Weights of a small mixture-of-experts language model, trained from scratch on English Wikipedia: 620M tokens, 4732 steps.
Below are experts of layer 2 (counted from 0) of a mixture-of-experts language model. Rows are named router (the router's row for the expert), up (a neuron's input weights, with its number) and show model dimensions 0-223. Each number is 128 + 24 x the weight over its row's rms, rounded and kept within 0 to 255. Numbers have three digits each.
After each expert's rows: "gets" lists some tokens that make up at least twice as much of what it gets as of all text. This comes from a sample of Wikipedia text that the model never trained on. Tokens count by the router's weight.

# expert 36
router:106176129148133151101102116136124160140142147095163142160144110135147145163082141177140132136147146135138178153109115132113128133086111149117133092109152124131154174129118104144120145171089143151116114163111078093169123126104157152138149166141118153117124122131110118151119143139127142144103163179117117086144093158117134093105146162130131169175124153125111163115136114097103140088149104160091107145111121102139165084118149107152167140096134157144149125143147130157148070104092112135112132127156108118100134114152115087202132137133149089129104127111142124131104166154137155148120111116132149163092150142149122149114096123105103163065111132139124105155096127140114162111139
up0:128166085132145155114085087133107118119151117121125142127107123141127115096100137150158086112136155164143134116115085121108136104136172096136160145151142159125124137157152099165108104139170123103118137142117131118128139128107129117142122132136112157109177137125093107154127131127176162104115116163134103110093102125130151152098152165139137132159148184122119098152155142141091161107170093073139163148137112098175111164132201161110201144156183124138148154122124090109122113128131089111099159138110124154122121112097156133125101160105105133124132147141118085112107153106117151107105107101129138128121092127094136124161154140118139160094079111144089124152111132159112146153140
gets: "2", "3", "4", "1", "0", "6"

# expert 56
router:128172157140149163090112109131105162154137156105152140147142102139155146153090148158144135123154140163145145141112116115104126168105121135096152097124162131143150142112108095154094146153097136164088125161132100099174131095110159133156156142156121151104135142149100123138108148144144132156109163153099135103140101167116146101091150150116146147179130137151120155109157109104089153070166099165108099165096136108122176089103148104154139144101138144141153117148140160143139096107110117151113149150175100110110142154149117094183148154156176099144103143117153097143108153151153141141098117116107144157100151146160115135116108117106121135098098139151112103143100138158100114113156
up0:085148166171092150142147109133090116140141138119140143096168091123153130135120127178134087147123123149161119122115145125080128110119141110124143158125118117094115112161168119103122108137099126135118093135116116163135160113154156144152078104119127126132105117148123122112109135140191115115075139112127148108149116133125106127135163137139088123106130126139101082089133136120121119099120101117116152146099141123134125113101141131106138164103118107114171113097145173090142127104150100096173140130134147198078153143207132081084144140124115118133112150128120122134080169147137107150135101104116174093153156083111100129104153128122094132166135099105112095169142117158143142150151
gets: " ", ",", "\n", "8", " the", "7"

# expert 57
router:120181151139148151111114106138094156147142151082164138152148103135162154144090151156143140113154139164145141142124123110113126148107124144099151096123152129143158139116109088156114142154116151156088105157137098105178126109118155139161155148151115144086139149146096109125102136142160129151112162135097121095142109157120154107103153147112146153167128137156110150107153104091095164064165089172101102167093130104125168085102146099158137138109126149138152122150130151145155095108110113149110146152160114106103144146152120096173154165146180103141095141110149102139110164167155144143106107112113149154112150151160115145123109121106118134097107136151101109156093138160104124117152
up0:135138105132094132094116125152170118128138130107135096121129111151169121161105080148154122094153167108107139091107128160122128131107114160107128152160141097111132141148077100132050138141140142153155177115111099069125154064138142148130097146140106104138129113141119142134129152141177159111127130153154150099095144134110159149137143105131119118140114113131135186159162130080085105156149138132165163118110122157121162164126122181139109137124087149105083089104131151117152137098123151110154131142132133125144145117116113185163143155145108107147081114107147147173118130141121126180128125097092116130148111138106095143119170139149133150138133103133158114173103131117128121157140
gets: " was", " ", " him", "3", " is", " II"

# expert 19
router:127142124149152141086126100119118106138144151120152144123111147089151175143103128122115146140111142139129129169146119114074133115114116112127145097142121127130137098146092076143126121163116124142113119113057104097153132130136136106171134176154085145145123106146132153140112128145116136106126138126120125152122094148095162138105128102070145142176151116108170137140111147099124145154115129136127110188145117114136122128111163110187130119099153196140099090144156132147138138112120125167107124183129145138143153125155113113133129154133134134183144169111135113152114141101158211142132094147083119122112139123154080096156126131139097170087112160145112136126078145107124128146173
up0:110128110112150108158110117105081145166139112155166153110110153124100097114155123092149126146136111144163131149165149134098123157148106109132151102132120149155112136168126136084094127186133089140135126176125123096128128127104172127140115161162158123120125092092118079153160146118084118149099126132111160134180142131180148161104152121115149129118109141101144123142092153126167089120138151114113140128123142124110106102119197126137106132090131088113131143183105124149146089106149138099118107155147135146174120115149114117110146140137158113098095105166117142092126120167148083132140130127123129100121082183098130105164145127107132175126097166130140108117088131157092135108141
gets: " and", "o", "n", "an", "ian", " or"

# expert 34
router:117177160132137171101108117138115156165134140079144112154142106140164160164085144164129120121146146138146138144099125110101149144110122139097148087127166122149149137126101112135099159137097151150115139140125111091153139117113151128154162146148100153100135137131105119137111131152156130147118165147092133094155099148101156106111145145113144139167123126153125154093151111097097154090185097168093103158105130095096163112097131088154153140114121148120161104153152134151143093112097130143112150139167113107123147125147123112193141163142161099144095120118173066162109154150163142141101114099109143161103145149157114146102120132124119137077106143132115137149100127162093135113170
up0:069112131138158153137191149141162121111138129114130141124135118069115141143141184125066146095131150136136145140134137123113100148112132135134147135134112096104137113193103127124119159159102147142101137095159113134077103118129125162137136130112146156103094128099132115159088107107133123168135142114148115075125151159115105117149127130145143145112129118117149136152144120120114107123105073100087122158128141116097129137152113111154142136143098123118139104185160154100144174111099148136148146182168147090149152092125125101077099144116137165120150089125146084194151120138169117124151117120146102142094141131152108145121093130105114135110133153151080088122163138143106149132138
gets: " I", " In", " p", " ex", " II", " that"

# expert 55
router:123193123118158121106097133151129148130157126082185125123154147136122127110113151188137135133147144137143143174068122122123128143088118103077125119110129108136171165137137120139118146130134136150105109134104089072187149132095127190141156138168128163111130129133124130145115147182119136126120134167141145107130139145135106128132138152118116164138114137131128127111170132103119127116126139151105132148118116106113156083076110123181164110133128159152107097152165198135144138145079136116078155103149126106092127134167113060168146156105137128138089122120107110141133158127114135142127130118139152171127139114128124149117073122093125141111128122139101095152140136177127133127130
up0:129125174103109151143189050161135146152168096140108147161138070153138136089124161107149144104128142130150098152083096164103115122073121087162116139156143118122102138119144159129112139113113106134165108150131109130140140142160171116135144141121177113096130128155145156113159123158085154155186096097112160175150121092117154123133153148108116134092141103150086117129113147153129123145132129102133108144120122153095131159150130140128147132152166142135146145137131102121135093147134118128132127126178177144131154130174099111109140135134127167111091131150126129134176152141108133131103120134168149072100140147121139121095120120136086131130153124110150137127108143170143128141070
gets: "5", "3", "4", "6", "7", "8"

# expert 32
router:087143125148146136125122114133127184141125112070122142131174108151152169153116109119180121135147155170165121172125137126132125100131109126145128133125131131145181117089083130125092113135155141139088126142115119126117148113137151122148131135120153130086129133153133126112126146167107106185127121152078133114143118156138136108126128130123181143146120125122136140110115131092089122121162102159112100136131132117123134093110143144147124140097137119109131166117129112155136125122104088194131114160144143142087179135135128107121143068110138084118120132116156091137112155141116164126128129157153116134116107194188110145164135133042146161089116112155128085128095085131121156087142
up0:156127141142138125116154127158111103155129096131118155119115098149108139138139069128098157125133130100153057114111134112142133150151129151112162099161144160111166122138149132147148154118160140151088142090137134118153129128151110100144172144118149130154127166089168140150100099095105072110081107148127117103168132186125125115129127128126095140113127110124150142114108121101122171088112122120077099130155116132094139113132189151114113095138121117144145176098126139131143137135124112072104135171076118140120171101154152153124075114121104097118133130150145126147111115106121120142130123120139164124073115151127161131120111137082043131154120169157143118147124115127122142149113
gets: "ma", "\n", "co", "se", "me", "ru"

# expert 52
router:119128166094135130134121133169119157147136171054167135125133094120140126143089147143158119104148148134130150126111087101136110135123093146100154087164137124130126122141118105208094103128106128142113097132118133087125108117148120134134128158136146176112131159114094119108134152098125130180111154152097153136144113137115129142078127133128112146136118115146112146121165116054115157106192095127105106155091122139110160117116129119156091151110142136130129096149156143151113141124060134107116128187174136114070133143146146118162123163150162143126100113113153093174110151174118133141124140132129140160127111111178129133109122153135138137112090122165116139152120111145121154106140
up0:147104113120109142138100173131124124093140105126119145127112120149160109108156129094105172118104124121134164131123109087151122137131121132134124115154134096119096153117117153192110133125157162159150164129139124107090123130120165105135171121160159143105147158107157088119103131149134095098121160155116125133101075145071179145132104120136149123148126154101103144103144099107119142113139093126094138176132130083163139100136098149163197158177104103094145114084111122127088153144141132164120113134151128135125154121114141110168120114120131112157085136146124178142092091093083132148175150145090123152137122106154133121116110136141148135129102126139082119122115193134144105144148
gets: "°", " –", "′", " —", " +", "″"

# expert 16
router:101122103140121129121116103145126166104127128111191144128135097157155122131116125148143091139132146125124124110142136130102108124131131121097164075178125098151097133137103126129168144140093149139142077111167097100169146095094085147115181133146112111115111149152177116104103127166168100121135129149136102090146105104104133101074127153119106142181126146148122169110150096118081169114114105143131130108066160110155150124128133056181149107149130131129155111169152138130119147112127111120110163172115122116130114128126124100143143121143139099131155117109130106150113130112166109116119164121118152115097120135136086166123110147132116093107092113136117126124082111183122090099106
up0:140129116147128144134129115136073131114149143108157136115157136128105150126100118135184148142132141115135151122136114157147163090114141132147134049121103149139113133158128147178119157122089122130132101084156129149145162166123123137132142132134123108148109135135118081170067111148132162151143106111106077155146179101101143145133162162089145146129079122120151110115143150115118141150114129122120109116114152097142072142128135077112175083103166112129096140173133148139185113131113157120140139136117134153158171160140108118102144121124059104141125104104120122111148127094087126169180128112123144091135121165114098150094123129150135115094093166144108147120109135125135120148149
gets: "te", "l", "is", "\n", " It", "us"

# expert 11
router:099150161142126119112096145108088158135158150100165150140103148101154113130081150131111139151160130138131122163132157129132098148128115130112125123153198081124120156116116067111143129155171144171130114093105110154156089083124181162131168108161149123153099154115105111130117149155115103149120142108114145104135112138133136120110120131118154129128120156148112159101124126087087134083173121142094123130117173065110160095101131106141147139123136168163161128133139143145119139138115121116117167117137165115140142158150165082168142137125129116140083146131163076096079158122126139118119077112096160155081137169115100139141114124125123174112116125136124124133137114135121152140133
up0:115127160127155082159101144154115140100109114148128158106126157125165114103131123116108179130145123175110156117139158158156132120121144139160149073148149118159133153114120083162103163147129140166102147184119135120138152141121082126146132129164131126186143168126162127148102101129156079094128107106114116113102153113090143185109165145103117140117118110127159134134109129124134140098090137171127124105101144128141118134142133127122139144144123148096131115100140179173113092084105135131178116125120123153106160110108078119096141096112144119113149164140104100102073124147192142155145138108110168089141124095094148150145111129112103158143149141142143163109103139137094147129117
gets: "ter", "and", "3", " and", " New", "7"

# expert 41
router:137116177136126191114120138128148114177128137124150131134158133115111137134123137140136115082158128138156107120122092107106110135140070162126139129166120147069162127118129123138123169155133130163147103129130125098117121134089132130123150141178119154088111144142124111158152124129155124152111154139133126104147140145114148086077129114081173158159104141114143114134117133074086184079151067191120117123074118121108170105135177107131132133143143174128138131154136143134161095135088094164127133136167118110073144125124134128130178113133142100144115171123125093143104145160143121127081105126122147138126138125165083127099113119111121122085100137167119125127122146124130128106132
up0:111126111079162146153146153129115124147123068125143115105123147103116155111100149139119123108065065206125094162114117139161117105110154109127157120138163134146122105149121106149104178112136147116125110149101168126160121143127110098116142099139096131129133136132139120111116123171128131096114149125144114145134129161114132164118152114160162117176146098140149152125152133151109110105165164132133168120091137117142098152116110121167130134092158085124128119118118122125126110141116124112148115139150139136163106130104156091126140134174154113140129167116116174185089129083109139124143140132069160135127140115129102127125116160152131148141113135166138079095071092192126161111105
gets: "\n", " (", " \"", "==", "===", "("

# expert 25
router:099191167174172159064126184147129120126128115116161140177105143134177168117105143127108148139128146153095146133107083109078130121147089149139180093141129126120130100168164105181087151138113104120094128141125101107167146110145153147111134173137096134100087121145122120095126126122138146142120158135111103094161138149101109135095136149162117147152138116144093154151126107105148137111156112162123095131087163149170166087126100113154138118121132156152138156152120137148165099097104155174121151128131094117133122110122100140153146154147124116159118145110144122139138155114128121121145127172103153144138156110140065128144112124134107136138128093107119119143123146132149150141152
up0:136127138156145161148144165131156198119116115146112114129097122176122110095066160148142141128129124136131173155083130121087144116126113135146111121158163102050126116156150101147136112138145129157095109103164142120118110115175098153118099143152159082119099120126113136089115104157145118145098107123147132171109138111138096105109121138139163127153172097134112150136121132107158132080118097132143153165112130111117100156116132182127158114126107123138087154112145140133153082129170118120097128128111105088143124118188158112147122140129103138145125120159143117092099159089128121142092121140151168144146119130131131118077134139121093110121103171108121137126110186109147109086129
gets: "e", " =", "ran", " Ma", "ish", "3"

# expert 28
router:119130160147157171132066126105079099170144157149162123146114117130166194159091147125132129100128138133130136126082129115128134119159069162119130121159122087131111109131096119129132122144104157145075100145144125061107119147117151150130120137109123156118133129149144147120063156094116113132162134124128107138139112111113140115090141145127169186154135102133128136128112093114097124116181077105128115120112151155132164140144155087121131126121130123151175129134115151139148129112089137110121125117160148112093149109166124149163125130157117139151166122100114118140127128174131164125105118120128165139118133162181116126065077133113082147133120160169121098131088135141127120133141
up0:100106152108119139159128140122146147150092189117147156098152108131105090134173123093103072092116128163107135141131101132141073148126128133147134073148120105126118107126073163144152179116133091120160131170146120127131128083133094123146080161122142087130136138124085067100130138140149088103158136097106119111117079126103126137091126131135155141146132137146145156134096148114126173205130104154092157144145110089125128141158129130128127148126101161135117140102162141142111128119118147119131138186184174122155119163153149131128166134122126145104130104159161137112127153140132117134110138119149119127119131119143118137114123121079116110067145097126127172108120111139103130124121
gets: ".", ":", "–", "=", ").", "\"."

# expert 58
router:117184148139149156099096129139103151149145148097161125149143107134157155161089132165151128122145156161142145144116110103109110152104097151105142090121167125148139149107107101144102138155101147154100121158137102094172128109108154142151155143156117159087132155138101113139117142137143126132101174152113146095153084150120153112101150162111133155164113138160111151105149105097088149076169085165107108152091141107122155101118146104157135153114133146134158123148156148136142080113108108149108143142162098100106146123130122102174163157152171100142095135112145093148093166156170147133112106108111150153098168147150123127123103119118129136093101130149101103136104147154094117127145
up0:132095116130098154144120122141106140137098115140142187155099111128076102159105175089121149172116178128190113129135130128131121179147092181099139153112083135103115129142143125121147136181141118156096163122123103131155118113135173160117130149102136156117129070122103113122140143123150137189147115107174182138155115122137064131126131153143119152112142135133124115138106109103145131051154151121168128097162126141103110128156143141119135107068127167164143121139111136142156099160137128122122130098119144142114131119125124142107140145171106087159147131080160120126110151145103112144114114141125138148142127163163126137108112131112151186132101121129138116126114124152111146147090
gets: " ", ")", ").", " as", " con", " at"